config = dict(
    experts_per_token=2,
    router_score='softmax',
    vocab_size=32000,
    norm_place='pre',
    qk_norm=False,
    grad_clip=1.0,
    schedule='wsd',
    steps=4802,
)
Below are experts of layer 4 (counted from 0) of a mixture-of-experts language model. Rows are named router (the router's row for the expert), down (a neuron's output weights, with its number) and show model dimensions 240-319. Each number is 128 + 32 x the weight over its row's rms, rounded and kept within 0 to 255.
Before each expert's rows: "raises" lists some tokens whose logits its average output raises strongly, later layers aside. This comes from a sample of Wikipedia text that the model never trained on.

# expert 4
raises: "s", "lin", ".", ","
router [105  79 158 111 102 178 140 114 118 112 126  88 106  93 135 163 177 180 112 125 132 200 142 122 197 165 139  97 158 120 121 140  91  90 164 151 131 113 136 180  97 143 124 144  68 155 172 104  69 152 170 136 156 139 119 131 100  81 172 130 106 202 146 131 132 108 132  85 130 169 101 175 119 131  86 118  76 141 146 141]
down0 [ 58 108 128 123 136 160 190 124 133 138 128 140 130 176 134 116 163 130 132  97 130  95  89  94 117  94 175 112 144 145 122 103 165 128 131 135 105 119 172 121 146 118  78 132 103  61 136 109 106 135 125 103 179 101 132 156  57 180 120 151 128 102 117 132 145 129 121 115 109 156 137 191 150 123  34 114 177 156 151 125]

# expert 1
raises: "\n", " ", " —"
router [191  94 143 147 130 166 103 110 118 155 150 140 150  80 110 163 133 106 181 102  83 205 119  55 144  83  65 129 106  88 137  71 115 160 126  69 115 108 144 157  75 182 129 145 106  86 145 107 119  97  98 176 121 102  90 134 131 113 151 187  95 134 154 140 166 118 148  77 134 116 132 119 162 153 194 186 150 188 154 193]
down0 [103 141 185 148 114 131 124  48 176 116 107 109 139  97  93 146 153  43 140 165 112 104 171 145 157 122 142  78 107 125 154 188 124  73 134 146  91 167 184 142 110 130 186  92  98 139 130 123 164 141  81 107 116 132 151 148  89 118 121  63 139 135 187 120 125 133 124 168 138 110 146 130 116  89 145 141 158 122 116 112]

# expert 2
raises: " (", " |", ",", "*", "^{"
router [160 100  88 121 170  98  86 136 145  68 161 125 179 154 116 108 114 198 126 171 141 150  91  67 158 107  32 126 163 120 130  59 172  96 185 114 100 160  94 137 147 139 131 119 146 125 160 169 125 122 149 102 148 163  72 130 139  90 106 127 149 164 141 106 114 140 113 166 113 158  78 151  95 130 162 170 129 141 124 159]
down0 [ 86 151  91 141 162 101 180 139 155  98  90 105 159 106  55 128 117  79 103 119 110 170 149 135 139 104 199 141 149 113 134 120 150 173 138 116 128 199 124 165 171 152 104 129  92 166 115 141 167 145 165 121 177 191 140 159 151  90  65 103 102  76 134 137 104 100 179 102 117  96  82 104  94 110 131 125  95 105  90 105]

# expert 5
raises: ",", " and", " in", " (", " of", " from"
router [147 122  85 146 180  93 119 174 133 127 136 157 132 119 140 166 141 147 122 146 129 104 102  59  69 111 140  71 142  91 111 113 117  61 134 101  99  87  82 176 114 130 144 161 157 168 163 180  95  52 166 152 161 211  94 126 156 167 115 140  87 131 188 143  80 140 123 127 172 128 122 128 164 161 129 151 121 153 151 109]
down0 [115 169 116  98 155 121 124  91  83 139 125 179  85 155 158 166 108 110 121  93 114 134 143  89 135 122  88 182 149 133 129  72 132 180 130 121 102  99 174 173 152 112 115 166 103 172 124  99 102 110 129 169  83 152 170 129 187 106  89 158 139 124 105 115 162  81 123  64  96 134 169  93 169 117 129 155 141 173 130 110]

# expert 9
raises: " in", " ", " to", " a", ",", " on"
router [153  96 119 131 131 163 110 119  69  79 167 109 152 146 130 144  91  89 102 105 127 104 128  95 108 127 181  89  81 112 113 126 151 118 112 107  41 110  88 160  95 125 131 135 111  95 125  91 126 116 171 120 104 122  87 122 132 133 109  99 135  94 135  97 170 181 136  65  95 127  77 159 151 150 203 212 100 139 114 128]
down0 [175 103 127 132 123 125 130  62  70 141 125 215 169 155 126 167  67 130 146 116  82  98 105 125 111 126 123 118 155 189 132 140 119 155 150 100 137 141 141 142 112 152 184 124  89 143 122 159 133 124  98 129 177  97 153 126 179  74 198  82 119 155 129 140  87 113 130 150 172 121 119 102 104  72 142  84 160 126  98 118]

# expert 10
raises: ",", " of", "ing", "s", " in", "-"
router [162 140  89 142  94 116  97 125 109 135 142 102 128 104 191 117 112 147 150 193 123 136 122 161 165 128 124 169 207 152 193 147 147 130 109 168 106 127  96 167 132 202 164 121 119 121 110 150 105 147 106 176 147 135  86  79  85  79 108  99  93 132 137 133 176 120 113 132 171 166 178 142 161 108 155 136 105 154 107 149]
down0 [164 141 154 178  76 150 109 135 162 153  98 123 177 120 109 148  79 150 121 101 156 124 141 134 109 139 157 148 132 174  99 150 148 152  96 125 119 112 101  94 163 134  79 110 100  77 107 177 199 137 116  93 144 179  97 183 128 139  62 134 103 171 128  86 139  85 105  71 159  82 113 114 113 121 137  88  95 176 164 168]

# expert 3
raises: " of", ",", " and", "–", ".", " from"
router [107 117 108 173  85 146 125 163 119 136 141 124 107 173 189 122 122 124  99 138 137  77 143 123 116 134 158 165 156 139 156 106 169 101 184  85 108 143  99 136  75 138 145 147 127 128 146  99 190 128 123 118 156 188 124 101 157 146 172 121  76 110 177 166 137 121 136 110 148 118 157  80 150 178 185 165 115  78 122 112]
down0 [118 148  88 159  74  93 117 186 156 108 183  88 118 153 103 131 145 181  87 124 121  73  78 126 172 144 106 150 122 158  84 128 107 120 105 177 113 128  85 107  82  61 129 112  77 108 196 185 101 113 130 165 176 101  88  89 152 142 159 159  82  91 101 140 136 158 153 148  98 145 109 120 103 127 114 116 120 162 171 135]

# expert 11
raises: "-", "'", ",", "\n", " in", "."
router [176 124  81 143 132 124 131 109 157 120 184  84 106 149 165 118 157 189  94 134 134 153 130 104 164 130 102  99 123  41 136 130 160  99  95 137 113  79 128 126 114 112 123 116 116  96 195 142  98 118 192 134 152 131  88 110 153  88 150 191 115 181 126 138 160 120 150 181 124 213 128 113 118  83 135  79 112 104 121 198]
down0 [132 117  62 152 119 103 118 144 115 153  43 103 208  89 138 108 127  46 134 171 189  99 148 157 122  97 151 107 155  62 147 111  85  70 102 158 150  92  93 149 100 142 107 122 176  89 126 160  70 116  98  92 220  82 114 135 157 160 106 126  96 176 150 128 162 138 160 189 170  76 115 137  89 130 120  38 101 148 102 103]